Weights of a small mixture-of-experts language model, trained from scratch on English Wikipedia: 39.4M parameters.
Below are experts of layer 2 (counted from 0) of a mixture-of-experts language model. Rows are named router (the router's row for the expert), up (a neuron's input weights, with its number), down (a neuron's output weights, with its number) and show model dimensions 0-79. Each number is 50 + 10 x the weight over its row's rms, rounded and kept within 0 to 99.
After each expert's rows: "comes before" lists some tokens at least twice as common just after its tokens as in all text; "gets" lists some tokens that make up at least twice as much of what it gets as of all text. This comes from a sample of Wikipedia text that the model never trained on. Tokens count by the router's weight.

# expert 57
router:51 62 64 46 50 57 57 50 32 40 35 68 67 68 63 44 46 35 37 51 58 53 45 36 53 32 37 43 60 23 58 40 60 44 59 40 47 43 39 47 58 47 32 63 45 50 51 49 71 53 53 46 49 63 51 65 47 49 35 52 55 39 61 35 39 42 63 51 40 40 31 54 42 41 45 52 46 56 47 62
up0:57 42 58 27 48 43 52 51 72 49 57 47 55 73 44 35 60 43 50 55 46 43 49 21 56 45 67 40 48 40 43 50 49 49 49 42 57 43 70 53 47 55 59 43 46 40 58 37 44 47 61 47 46 48 52 45 37 47 43 57 61 51 61 62 54 61 51 41 63 47 37 33 35 46 56 52 53 55 28 42
down0:38 50 58 58 40 60 51 49 50 56 55 43 50 51 57 46 47 47 74 57 59 67 46 49 38 53 55 53 48 63 57 60 58 37 50 50 52 60 51 41 42 58 30 52 40 37 42 68 53 51 57 44 49 44 58 56 48 52 53 37 31 59 52 68 55 31 49 56 66 37 52 43 50 65 57 47 30 63 65 51
comes before: "|", "-", "20", "09", "22", "05"
gets: " |\n", "20", "\n", "–", "19", ")\n"

# expert 7
router:48 32 65 52 45 67 77 38 55 33 36 61 47 53 57 60 70 33 57 57 64 27 48 39 47 44 47 47 44 54 53 66 44 51 47 37 27 57 50 38 53 42 55 66 63 58 47 54 56 38 59 69 60 48 50 47 46 50 46 43 30 42 41 60 58 62 56 58 33 38 56 56 40 40 59 42 40 64 62 60
up0:69 45 52 60 56 38 55 44 58 55 57 62 57 58 37 59 59 53 55 62 74 39 19 66 60 56 45 59 50 56 40 44 29 38 44 64 37 44 46 48 51 54 53 46 49 63 39 46 55 46 39 47 42 44 51 67 51 56 66 50 52 50 56 46 48 54 71 53 48 57 57 50 49 58 56 46 52 43 54 50
down0:40 48 49 52 36 63 59 53 64 60 37 35 42 42 56 37 52 47 62 54 56 49 58 55 60 53 60 57 59 66 59 57 79 34 31 52 41 50 49 51 44 39 38 57 59 59 41 63 64 51 55 52 50 30 42 52 48 43 56 49 47 43 49 50 47 38 40 37 50 46 38 54 39 25 39 40 42 47 48 43
comes before: "–", ",", " |", ")", ")\n", "\n"
gets: "09", "05", "04", "08", "13", "21"

# expert 19
router:45 50 64 41 51 53 63 34 62 27 39 47 56 39 56 56 56 32 37 52 39 63 47 53 56 51 49 54 42 46 57 60 42 60 50 48 56 45 61 53 25 49 59 51 64 49 54 42 34 50 27 57 44 72 42 42 64 44 41 39 41 46 47 46 51 47 45 52 40 44 34 56 68 49 61 54 29 46 61 61
up0:48 48 64 58 43 57 38 67 48 64 43 37 65 49 29 45 33 60 57 31 40 46 30 60 49 39 66 56 41 55 53 35 48 56 45 55 59 40 49 40 65 45 57 45 61 63 56 66 47 59 36 71 25 38 35 60 44 57 53 52 32 36 60 64 50 65 55 42 58 30 48 42 49 53 48 45 32 50 56 44
down0:48 56 49 50 47 55 66 45 51 59 47 76 55 51 51 51 47 39 46 52 67 44 59 34 58 46 46 57 43 53 58 37 60 49 42 49 43 48 44 53 51 73 49 42 39 37 47 43 40 50 41 38 51 45 40 67 58 46 55 55 80 58 48 52 49 52 25 48 43 62 66 62 64 53 29 36 49 67 47 53
comes before: " in", " of", ",", " and", " to", " by"
gets: "ing", "ed", "ation", "ated", "ate", "es"

# expert 33
router:56 53 51 50 38 45 53 56 55 65 59 56 56 45 51 53 48 47 61 51 34 49 46 59 63 56 49 44 46 41 51 67 37 65 43 55 29 52 58 56 41 47 47 55 50 49 38 62 65 39 49 39 47 74 51 38 56 56 50 51 39 41 50 37 50 47 33 51 41 62 69 63 52 47 51 48 63 37 54 59
up0:35 45 45 39 70 52 58 54 68 63 45 47 52 42 62 44 55 61 49 45 42 46 56 56 61 43 58 42 27 32 42 48 42 45 60 49 50 60 67 58 53 42 54 53 53 60 51 55 51 39 47 50 39 51 44 45 45 67 45 48 63 54 47 46 38 50 50 43 63 40 41 32 53 61 59 47 55 74 66 42
down0:59 38 53 45 37 51 51 61 59 52 48 51 48 39 55 66 40 49 40 53 61 62 41 54 94 37 49 46 56 53 61 60 36 34 45 51 44 53 33 42 48 52 41 43 60 36 48 59 49 40 65 33 48 59 46 68 57 45 51 28 59 50 58 43 54 40 57 49 48 48 51 35 53 51 64 61 37 47 49 62
comes before: " and", " the", " which", " he", " but", " a"
gets: ",", " and", " was", "),", "\",", ".,"

# expert 10
router:59 66 22 42 56 51 47 44 55 66 34 47 63 54 48 57 44 26 44 52 43 44 65 46 48 35 63 53 38 49 31 52 44 34 44 58 52 66 42 64 59 63 59 62 50 53 46 57 36 45 68 68 32 32 35 51 53 71 45 41 56 39 48 45 62 57 60 49 52 48 36 45 52 43 58 59 43 47 45 49
up0:48 55 47 37 66 51 34 50 50 48 37 39 53 44 35 44 58 51 57 73 45 45 60 55 48 49 78 51 51 53 53 42 25 57 49 44 35 43 40 66 49 64 71 32 52 41 52 55 57 60 56 56 71 44 33 47 51 67 71 43 52 56 51 45 46 70 40 39 59 39 51 65 73 50 57 57 40 42 45 45
down0:43 60 55 46 48 46 52 53 40 53 38 48 60 61 56 48 21 55 54 54 45 69 57 55 73 52 52 43 45 64 53 67 63 51 46 36 57 53 50 51 46 40 37 61 70 53 54 49 53 50 59 54 37 51 55 33 36 51 39 42 51 54 45 43 69 58 59 42 40 34 44 40 55 45 42 52 41 54 58 46
comes before: ",", " (", "\n", "'s", "\n\n", " City"
gets: "an", "o", "in", "on", "i", "en"

# expert 8
router:54 47 43 65 44 53 49 58 57 47 56 46 46 47 36 31 59 59 54 40 43 62 49 60 15 61 51 30 58 63 52 51 47 45 60 47 36 41 34 49 51 72 36 57 49 52 69 52 40 44 42 40 56 47 37 48 59 60 60 46 63 65 51 60 39 32 43 56 56 59 51 36 58 40 50 70 45 49 74 50
up0:47 62 41 28 57 57 39 64 47 40 51 54 63 41 53 39 41 42 51 49 58 67 53 77 51 32 41 49 52 62 53 39 71 42 75 56 52 61 50 39 30 45 40 49 59 48 58 49 64 38 53 43 51 63 35 61 37 44 58 45 54 40 48 57 48 60 59 52 52 44 41 48 27 47 36 50 37 45 51 55
down0:51 55 59 49 51 40 59 36 75 44 36 40 59 48 51 54 31 55 47 33 62 59 38 37 44 53 59 35 67 30 53 55 52 43 60 39 58 28 57 67 52 47 55 60 60 60 49 25 53 55 28 66 61 76 32 41 33 57 54 29 32 41 42 48 44 40 60 62 48 33 42 37 50 45 58 48 34 59 47 60
comes before: "19", "20", "born", "1", "2", "18"
gets: " (", "(", " $", "_{", "^{", " ["

# expert 12
router:44 65 58 57 45 46 62 40 39 53 34 60 56 66 45 49 66 52 41 47 61 43 75 36 52 47 54 41 60 51 39 59 63 55 52 69 49 65 55 41 45 37 43 51 58 56 64 43 61 46 43 36 63 40 37 51 51 51 67 45 65 51 57 33 59 54 52 48 44 48 39 54 61 59 55 54 32 61 29 34
up0:40 50 52 66 55 61 60 44 48 46 54 60 55 46 29 54 55 53 50 69 54 39 63 40 33 50 41 46 58 39 49 24 39 25 60 35 55 58 67 63 60 59 50 47 46 60 42 40 50 45 57 35 53 62 46 56 34 47 67 36 49 64 43 37 52 56 50 48 36 51 48 41 53 59 46 62 53 64 44 51
down0:49 51 52 55 73 40 57 44 50 50 50 57 43 47 44 66 53 68 49 43 37 60 41 55 33 62 65 45 58 58 43 56 44 39 57 46 44 62 45 54 42 45 59 58 45 29 25 47 52 58 64 41 47 32 50 63 50 36 50 50 39 43 53 41 54 63 43 39 55 45 46 58 54 54 48 43 48 66 68 46
comes before: "-", "|", "q", "ñ", "   ", "\""
gets: "\n", "u", "e", "a", "i", ")\n"

# expert 17
router:43 49 37 56 47 53 47 48 60 57 66 25 48 50 67 54 62 67 38 64 34 47 57 40 57 44 49 29 67 37 65 63 54 34 34 62 50 59 47 74 59 38 44 44 40 67 62 38 46 48 51 44 60 56 69 59 60 53 46 32 69 49 40 60 52 55 68 55 56 59 49 51 40 58 40 53 34 35 45 30
up0:58 50 59 42 50 51 59 44 59 44 62 32 51 50 55 32 64 46 45 49 39 60 20 69 47 41 50 45 37 57 33 48 48 29 27 58 38 48 29 49 42 46 58 57 63 57 52 68 52 55 45 43 36 44 50 57 64 58 42 57 46 32 50 55 53 58 44 53 42 63 58 43 47 52 40 35 66 45 49 49
down0:51 46 61 60 40 43 51 56 45 61 54 42 40 57 36 65 43 50 49 38 62 56 44 55 78 67 47 78 49 48 44 56 54 41 54 36 48 44 46 60 40 44 53 31 62 50 38 36 43 50 48 37 44 50 52 33 48 48 44 41 59 58 37 57 58 48 56 45 70 45 48 42 29 66 56 37 49 63 40 64
comes before: " ", " been", " —;", " JPL", " Green", " \""
gets: ";", ":", " –", " -", " —", " has"

# expert 0
router:44 59 54 55 63 40 36 56 68 62 33 38 37 50 45 50 61 51 64 36 44 43 43 36 39 35 50 54 58 42 51 51 49 65 61 68 39 46 41 66 49 55 45 49 64 57 42 26 48 42 46 57 37 52 40 43 64 61 42 45 64 68 49 49 49 37 43 41 65 58 63 46 49 57 29 48 64 48 43 42
up0:42 49 47 48 45 43 78 48 62 57 56 55 42 57 47 62 50 67 44 40 58 33 44 52 57 54 43 38 50 49 47 59 54 73 48 66 35 55 54 43 38 42 44 58 33 34 51 45 62 48 35 49 70 62 52 51 56 40 69 38 53 46 34 46 54 41 43 55 54 52 35 38 32 58 42 46 52 47 49 52
down0:42 47 56 44 53 39 50 55 57 57 47 61 48 50 71 51 62 52 59 58 53 58 51 36 54 64 33 59 39 57 55 63 38 50 58 45 39 42 61 36 49 59 39 53 43 36 41 61 44 57 34 53 41 50 75 36 39 22 36 46 55 36 51 50 44 50 38 39 58 39 48 62 34 69 52 57 29 55 48 59
comes before: ")", " |", "E", "O", "L", "S"
gets: "E", "O", "C", "S", "L", "N"

# expert 31
router:53 51 61 43 46 58 56 41 54 35 69 52 41 40 65 50 60 48 53 38 74 40 53 36 44 63 42 48 39 57 44 49 66 59 45 45 52 55 35 47 33 69 47 43 50 38 53 52 48 35 48 45 64 41 52 65 33 46 46 47 49 54 44 36 61 68 48 47 52 59 62 57 33 43 62 53 40 57 72 57
up0:36 54 52 42 65 44 56 58 60 52 71 23 50 51 52 45 43 50 62 57 39 72 38 42 49 28 40 62 54 47 55 66 52 43 54 53 45 53 54 49 48 44 47 43 49 43 56 48 44 46 51 44 40 42 53 31 62 29 67 34 49 45 44 44 48 46 50 40 58 46 54 43 52 52 45 55 59 35 59 42
down0:57 56 51 39 42 63 52 61 44 55 71 45 55 39 58 28 52 32 31 36 57 50 60 46 47 41 45 68 56 63 50 65 43 60 61 43 59 45 53 49 43 51 44 37 64 33 38 46 51 52 57 49 47 48 50 44 72 66 43 61 55 55 53 43 54 57 32 54 36 54 58 44 46 48 68 46 62 55 49 34
comes before: " ", ",", " of", " to", " later", ".\n\n"
gets: " August", " May", " January", " September", " October", " December"

# expert 27
router:45 54 29 46 44 37 39 61 53 40 66 50 55 55 54 60 65 45 41 36 63 64 56 59 42 42 43 35 51 42 34 46 44 33 35 39 51 44 55 41 52 39 61 64 54 62 44 40 43 49 36 66 47 56 45 30 39 56 53 38 48 54 42 44 36 37 55 62 49 28 58 68 46 54 43 60 49 39 46 54
up0:41 63 73 43 56 42 46 51 38 56 40 60 47 47 52 49 39 29 47 41 53 71 51 33 25 43 32 51 57 66 57 58 58 49 44 48 64 58 56 46 62 51 61 53 65 43 43 61 48 41 45 29 50 32 61 38 52 44 45 71 43 64 61 42 39 51 47 37 58 65 50 65 50 40 33 38 30 43 54 50
down0:54 34 23 51 50 58 49 47 54 24 53 33 48 72 56 44 46 54 62 55 51 63 63 49 67 59 66 55 50 66 47 62 53 51 51 50 44 59 54 67 36 35 55 59 44 47 76 44 65 51 51 51 36 49 51 53 35 47 60 30 51 41 54 45 52 60 51 53 66 39 47 47 45 50 59 55 43 48 43 48
comes before: " |", "0", ".", ",", "th", "99"
gets: "19", "18", "20", "17", "10", "15"

# expert 13
router:43 53 77 49 37 54 50 40 43 62 44 54 55 36 76 42 53 41 47 42 47 49 49 30 58 58 37 58 48 55 69 36 57 68 54 38 36 48 58 49 62 32 58 47 51 67 63 43 31 47 46 54 39 49 39 43 44 60 34 66 57 46 52 51 48 54 65 55 44 32 62 43 58 23 39 51 70 37 52 46
up0:55 17 62 46 45 42 40 37 44 65 49 60 41 45 63 53 61 43 32 42 61 45 58 36 45 48 60 36 34 62 57 43 62 41 62 46 51 71 45 40 41 47 42 50 44 37 58 32 52 44 50 52 43 41 44 48 45 41 36 50 42 54 53 37 27 44 45 38 73 47 48 31 51 52 49 42 64 53 52 46
down0:72 49 54 49 50 47 54 43 50 34 54 40 45 43 47 41 69 48 40 54 38 65 38 57 26 53 47 58 49 66 40 74 51 44 68 48 41 69 45 63 43 69 42 51 42 60 50 60 52 54 42 49 70 55 44 54 58 62 56 55 50 68 39 74 48 37 49 68 45 51 57 39 54 47 61 56 46 66 45 53
comes before: " of", ",", ".", " in", " and", " was"
gets: " A", "A", " I", " E", " city", " state"

# expert 53
router:66 68 36 57 55 42 59 61 53 35 38 37 46 40 48 64 56 66 49 66 52 44 34 51 40 49 50 42 56 40 69 47 34 55 51 50 54 44 62 50 57 61 37 46 70 46 44 52 51 60 47 52 50 64 55 49 55 47 38 52 42 54 48 60 44 73 50 60 43 41 37 39 55 51 55 41 43 44 70 57
up0:49 66 55 66 40 44 44 53 72 63 37 24 62 44 33 35 50 58 49 57 56 38 51 40 63 40 44 26 46 53 46 62 64 43 55 63 62 51 40 50 48 58 60 44 60 58 53 62 46 45 35 64 24 58 42 50 66 30 48 49 35 47 44 43 34 33 30 60 36 53 54 66 47 40 26 40 41 52 65 40
down0:56 39 48 42 50 50 54 45 62 59 37 48 62 58 58 47 48 59 52 59 59 51 36 39 30 53 59 60 30 63 37 53 58 53 44 45 50 50 50 39 52 56 58 59 49 28 40 47 38 53 47 49 29 53 35 43 54 48 56 48 44 47 79 38 59 28 54 67 56 45 47 59 47 46 51 54 62 62 48 50
comes before: " to", " the", " a", " in", " by", " on"
gets: " was", " were", " had", " out", " been", " made"

# expert 41
router:46 66 34 51 68 50 58 31 52 60 61 60 47 66 47 52 50 64 56 45 66 48 51 49 52 36 69 35 50 41 35 31 40 51 60 53 42 75 65 52 70 50 55 34 58 44 66 37 45 38 56 36 43 42 45 64 39 64 66 37 40 34 40 58 51 43 62 50 53 48 60 51 71 52 41 43 46 42 51 57
up0:51 46 59 59 42 53 51 61 46 74 61 33 58 53 45 48 32 65 64 76 33 47 51 47 57 52 54 46 44 51 78 56 51 47 65 48 45 56 54 47 44 26 55 76 61 54 57 45 56 60 65 57 60 59 38 25 49 49 63 55 27 53 53 58 36 50 47 60 60 53 57 71 39 34 36 56 40 46 30 55
down0:70 53 57 53 48 55 54 42 63 28 53 52 49 56 52 46 57 62 45 37 61 47 52 49 53 55 46 42 47 47 49 34 31 51 52 49 67 50 39 43 48 63 62 54 77 35 48 48 41 48 48 72 39 58 63 53 40 55 57 41 42 44 51 14 62 31 44 50 47 62 45 38 40 63 66 35 45 58 33 60
comes before: "==", "===", "The", "-", "In", "="
gets: ".\n\n", "\n\n", "==", ".", "===", "==\n"

# expert 55
router:49 60 54 71 49 39 53 53 43 39 52 52 42 36 49 59 34 32 48 65 45 31 62 61 47 47 55 52 39 30 62 45 59 47 39 63 56 49 44 54 52 60 43 43 33 42 70 52 50 32 53 46 40 63 36 66 65 57 49 57 42 58 49 62 31 64 52 55 47 68 53 70 65 55 44 55 45 49 48 47
up0:51 47 57 34 51 50 43 31 45 45 62 45 60 61 51 63 47 47 31 58 52 47 50 44 51 48 44 40 51 44 40 45 53 36 48 48 53 31 47 59 37 54 44 41 47 33 57 52 42 42 43 64 49 56 36 67 34 44 39 53 62 40 45 53 64 67 60 41 63 55 53 54 54 54 71 29 62 66 68 51
down0:40 63 62 61 56 30 37 41 58 47 49 75 67 67 35 86 37 53 47 52 48 65 40 53 61 70 47 51 43 72 59 40 71 54 65 40 45 33 43 56 47 51 45 35 48 42 54 51 39 52 56 51 65 55 43 43 47 44 51 52 57 57 56 55 51 50 44 53 52 47 27 47 65 34 26 38 64 52 37 65
comes before: " ", " —", " −", " +", " \"", " L"
gets: " |", ";", " /", " —;", " •", "',"

# expert 46
router:45 55 55 29 49 39 43 56 35 57 41 67 27 61 41 55 62 53 51 51 41 38 45 60 46 58 55 47 33 72 59 56 53 54 54 48 53 62 53 55 64 58 41 42 58 37 51 39 63 66 51 49 36 55 32 51 48 58 30 30 48 37 46 59 54 48 43 49 36 41 45 43 39 67 37 46 45 62 35 56
up0:26 36 46 42 44 52 60 44 52 48 45 44 76 74 60 49 45 62 41 46 34 38 58 48 44 64 47 43 76 46 45 32 51 39 51 52 38 63 70 38 46 48 57 50 58 56 50 62 54 41 45 44 44 54 49 47 36 52 42 52 43 55 42 72 46 64 47 41 59 61 69 52 23 53 55 65 45 60 41 54
down0:35 38 61 73 59 46 45 39 52 61 50 45 43 51 42 50 59 47 60 53 38 59 46 50 60 43 58 55 65 52 43 74 48 66 56 45 47 51 49 61 37 56 46 51 50 61 46 39 65 60 45 37 63 52 57 38 68 46 45 65 68 52 48 47 51 64 45 62 44 46 39 51 70 55 24 61 56 34 45 48
comes before: "-", ":", " ", "′", "″N", "″W"
gets: ":", "\n", "-", " /", "′", "°"

# expert 44
router:52 66 73 28 65 42 66 48 64 52 61 60 56 61 37 65 51 37 65 65 40 57 57 54 52 63 43 41 59 55 49 48 56 49 52 26 69 36 48 42 53 35 61 52 37 45 57 54 55 43 43 51 45 36 66 62 45 62 46 53 62 43 50 57 46 52 40 46 55 43 53 61 54 55 45 61 44 49 54 63
up0:54 49 48 49 46 51 71 52 48 51 48 68 35 43 45 32 49 55 32 52 51 44 60 60 51 52 50 55 41 47 41 53 36 53 42 51 52 47 43 44 60 47 29 57 30 62 48 51 59 42 50 50 50 41 47 49 45 47 43 45 53 58 55 60 76 52 32 40 39 52 48 44 34 57 25 48 32 38 51 51
down0:69 49 31 49 56 50 57 36 55 63 52 55 45 41 54 71 65 42 70 29 48 44 60 68 53 44 46 37 54 43 50 48 49 63 47 49 49 57 40 42 57 38 47 27 52 54 49 45 43 56 72 42 40 35 50 34 56 47 44 43 41 45 73 37 47 57 57 50 55 63 49 42 55 50 44 48 56 56 32 66
comes before: " by", " in", " the", " as", " of", " years"
gets: " two", " other", " three", " one", " of", " many"

# expert 56
router:50 44 36 60 52 37 63 48 65 28 42 46 46 44 55 47 57 38 33 52 40 52 52 47 53 46 56 54 47 37 60 27 42 46 44 25 60 30 60 58 37 44 55 48 50 61 55 22 66 51 44 48 65 44 54 57 43 61 64 36 59 55 52 50 57 62 47 56 33 47 55 58 70 47 67 45 48 52 67 64
up0:41 48 39 39 51 32 36 47 48 50 33 43 44 64 47 56 40 51 55 43 56 61 69 48 53 44 49 64 57 45 54 51 67 48 32 61 58 59 59 30 41 55 43 47 65 53 36 34 54 57 48 47 39 51 60 61 47 51 41 54 63 73 38 53 71 48 40 54 35 43 33 49 76 34 42 51 63 55 50 53
down0:71 46 51 38 60 48 54 43 49 48 64 60 59 40 61 49 44 45 57 55 44 39 35 47 57 54 59 57 63 50 55 59 58 57 62 31 55 54 34 68 42 42 44 45 49 42 43 47 46 44 62 70 47 60 48 59 54 48 71 64 55 49 62 56 39 59 61 65 60 69 66 52 38 57 54 47 48 44 38 60
comes before: ",", " and", ".", " of", " in", ".\n\n"
gets: "s", ",", "ers", "es", "ations", "ies"

# expert 28
router:42 32 55 39 34 47 52 48 35 48 56 39 51 67 46 56 74 55 42 57 45 51 44 69 37 63 49 34 55 58 51 57 49 58 50 46 50 70 45 43 38 52 66 41 55 59 29 72 48 48 49 38 56 42 56 62 56 53 40 54 48 62 44 51 50 45 31 57 49 49 56 49 42 59 37 53 44 50 49 59
up0:49 45 60 55 39 48 58 64 56 44 26 54 50 66 41 41 71 49 42 58 44 50 42 57 40 53 42 46 44 54 62 65 57 47 52 46 58 58 31 46 45 64 53 41 55 52 71 55 44 51 46 35 64 61 66 32 56 60 28 40 48 52 40 40 43 62 56 40 45 34 48 50 54 58 39 45 73 55 64 42
down0:64 39 52 54 52 60 42 54 70 56 64 54 54 61 67 60 45 55 48 52 43 40 53 54 76 43 51 46 47 41 56 38 58 60 47 54 43 43 60 58 44 58 21 33 46 33 42 48 55 62 45 44 55 53 47 42 49 70 50 57 34 47 55 42 51 63 51 50 61 53 55 49 67 59 52 46 43 47 41 72
comes before: ":", " |", " a", " an", "American", " |\n"
gets: ")", " is", " =\n\n", "=", " was", "),"

# expert 61
router:56 61 52 51 42 41 53 54 59 75 58 50 57 61 52 60 49 45 53 45 43 52 63 55 54 50 52 49 27 60 67 39 42 44 46 36 52 49 54 76 61 61 43 37 62 34 39 35 36 54 41 45 58 39 46 67 37 48 54 68 49 42 50 58 58 69 51 51 34 51 30 55 62 54 42 43 34 43 37 67
up0:49 36 46 33 40 53 34 46 54 60 50 49 55 62 43 45 52 74 43 49 51 51 55 39 47 32 56 42 56 59 47 52 45 54 51 49 62 57 43 31 60 62 41 40 45 42 74 50 49 70 52 48 36 57 71 49 53 50 57 50 42 53 56 64 61 57 42 55 57 44 37 61 62 58 59 41 51 56 68 42
down0:55 58 44 63 67 44 67 44 47 44 51 48 42 49 49 55 64 49 47 59 66 50 60 59 65 47 68 58 44 66 69 57 52 46 51 55 36 39 63 62 44 50 48 43 52 58 46 46 43 61 72 38 49 41 48 62 46 67 36 50 49 64 32 56 35 45 58 47 55 60 43 52 39 48 39 52 52 48 52 55
comes before: " the", " a", " his", " an", " their", " its"
gets: " of", " in", " for", " as", " on", " by"

# expert 18
router:61 58 44 44 54 31 51 62 33 32 57 54 49 46 59 56 61 63 28 65 38 50 38 64 58 55 53 31 55 33 47 53 68 60 41 36 56 57 61 51 42 56 58 62 57 30 46 47 26 53 60 46 38 49 64 58 56 26 40 45 60 47 61 44 55 54 56 52 57 71 71 48 43 43 53 39 65 50 59 57
up0:51 38 53 44 44 33 57 53 50 48 44 35 47 41 48 42 52 22 39 30 56 52 63 38 64 66 47 44 38 37 30 56 47 49 49 52 63 45 30 44 41 49 49 44 40 38 46 68 37 62 52 65 54 53 44 54 51 43 64 58 62 62 37 43 48 49 54 51 56 49 51 58 51 62 44 25 51 53 67 47
down0:53 63 52 55 48 46 70 48 56 41 54 48 45 39 49 35 51 63 54 50 61 46 57 23 47 68 61 66 44 38 44 54 43 57 45 50 31 50 47 49 50 50 53 59 42 54 41 65 66 51 49 53 60 64 52 41 46 46 58 57 49 50 69 42 50 47 55 42 44 52 45 33 60 44 54 37 67 46 41 51
comes before: " the", " be", " he", " have", " a", " it"
gets: " to", " that", " and", " which", " not", " who"

# expert 11
router:44 51 60 46 55 44 51 66 53 44 53 35 57 40 31 58 72 45 39 72 49 37 66 35 47 39 50 53 57 62 42 30 45 62 45 43 58 45 50 65 46 28 59 58 47 67 58 46 54 46 57 64 50 54 64 50 58 61 45 52 71 50 37 34 46 29 44 53 53 45 68 57 37 31 39 59 43 51 65 43
up0:58 60 57 62 33 47 36 39 28 43 50 51 43 46 45 45 62 46 62 41 48 60 57 36 36 45 63 43 61 57 86 51 51 52 73 42 45 62 38 44 53 65 47 36 66 58 69 54 56 56 42 51 48 28 71 46 57 31 43 54 43 63 53 48 50 54 49 46 40 57 74 41 52 49 49 48 54 58 54 49
down0:49 61 52 51 42 47 60 42 54 46 61 51 56 53 70 59 50 58 58 33 36 65 52 59 56 42 58 69 41 52 45 55 42 46 66 47 42 53 52 51 48 45 33 55 51 32 43 31 48 24 50 45 39 35 56 32 62 50 45 45 51 45 42 43 47 54 70 53 38 46 37 36 64 61 31 61 54 49 59 56
comes before: " |", ".", "–", " |\n", ";", ","
gets: "0", "1", "2", "3", "4", "%"

# expert 39
router:28 50 32 58 56 52 40 56 71 37 60 36 59 70 37 55 42 48 37 34 40 48 62 49 43 50 35 59 56 57 44 33 38 30 31 44 56 38 71 53 56 43 53 63 38 55 53 46 58 60 51 64 50 50 54 52 36 54 39 62 67 67 42 50 42 41 48 55 57 41 55 62 55 53 38 61 48 52 59 34
up0:37 51 65 47 51 59 55 53 38 52 40 51 45 45 64 19 66 70 51 42 31 48 67 56 43 56 47 43 58 52 60 58 35 58 53 57 54 50 33 59 70 56 45 48 42 42 53 56 41 51 58 69 52 47 61 51 53 51 42 57 49 58 63 31 52 42 36 38 58 52 50 63 32 52 61 61 41 36 38 59
down0:78 75 52 41 53 52 36 40 38 56 60 48 57 52 52 52 45 57 64 42 51 58 52 41 54 51 50 49 44 56 43 57 54 46 55 49 56 49 38 57 50 42 63 43 41 43 24 55 52 39 53 38 50 49 63 46 65 57 48 63 46 48 45 60 54 49 43 43 53 34 55 49 54 58 39 60 53 86 48 48
comes before: " |", ".", "%", "–", "0", " |\n"
gets: "3", "2", "4", "5", "6", "7"

# expert 47
router:61 67 47 64 50 44 69 46 42 67 37 25 53 64 47 55 47 54 32 44 43 37 57 21 46 47 63 32 49 61 50 51 47 48 60 35 63 45 40 53 56 51 47 47 40 33 60 39 37 51 60 48 59 61 57 60 66 54 38 41 44 43 38 34 44 64 56 51 54 46 48 57 64 33 66 56 64 61 61 47
up0:53 58 36 42 47 39 41 48 43 50 38 43 45 62 67 58 56 43 41 59 33 56 51 47 64 49 50 42 46 52 48 56 47 48 47 52 68 53 55 44 47 53 52 59 64 64 55 55 67 55 59 51 57 39 33 45 46 42 52 44 39 71 61 59 57 58 73 45 41 46 49 71 32 54 63 56 51 34 57 45
down0:43 67 44 40 54 52 54 61 51 48 52 30 41 46 60 28 72 49 49 77 58 47 43 45 36 57 53 57 38 55 60 44 36 60 71 59 45 38 38 47 33 46 43 56 46 42 56 53 42 34 60 64 22 37 62 51 62 57 60 47 57 66 44 53 62 55 35 50 59 42 57 55 45 47 62 54 45 61 48 48
comes before: " ", " the", " Total", " Party", " Win", " Preceded"
gets: "|", " In", "In", " between", " in", " On"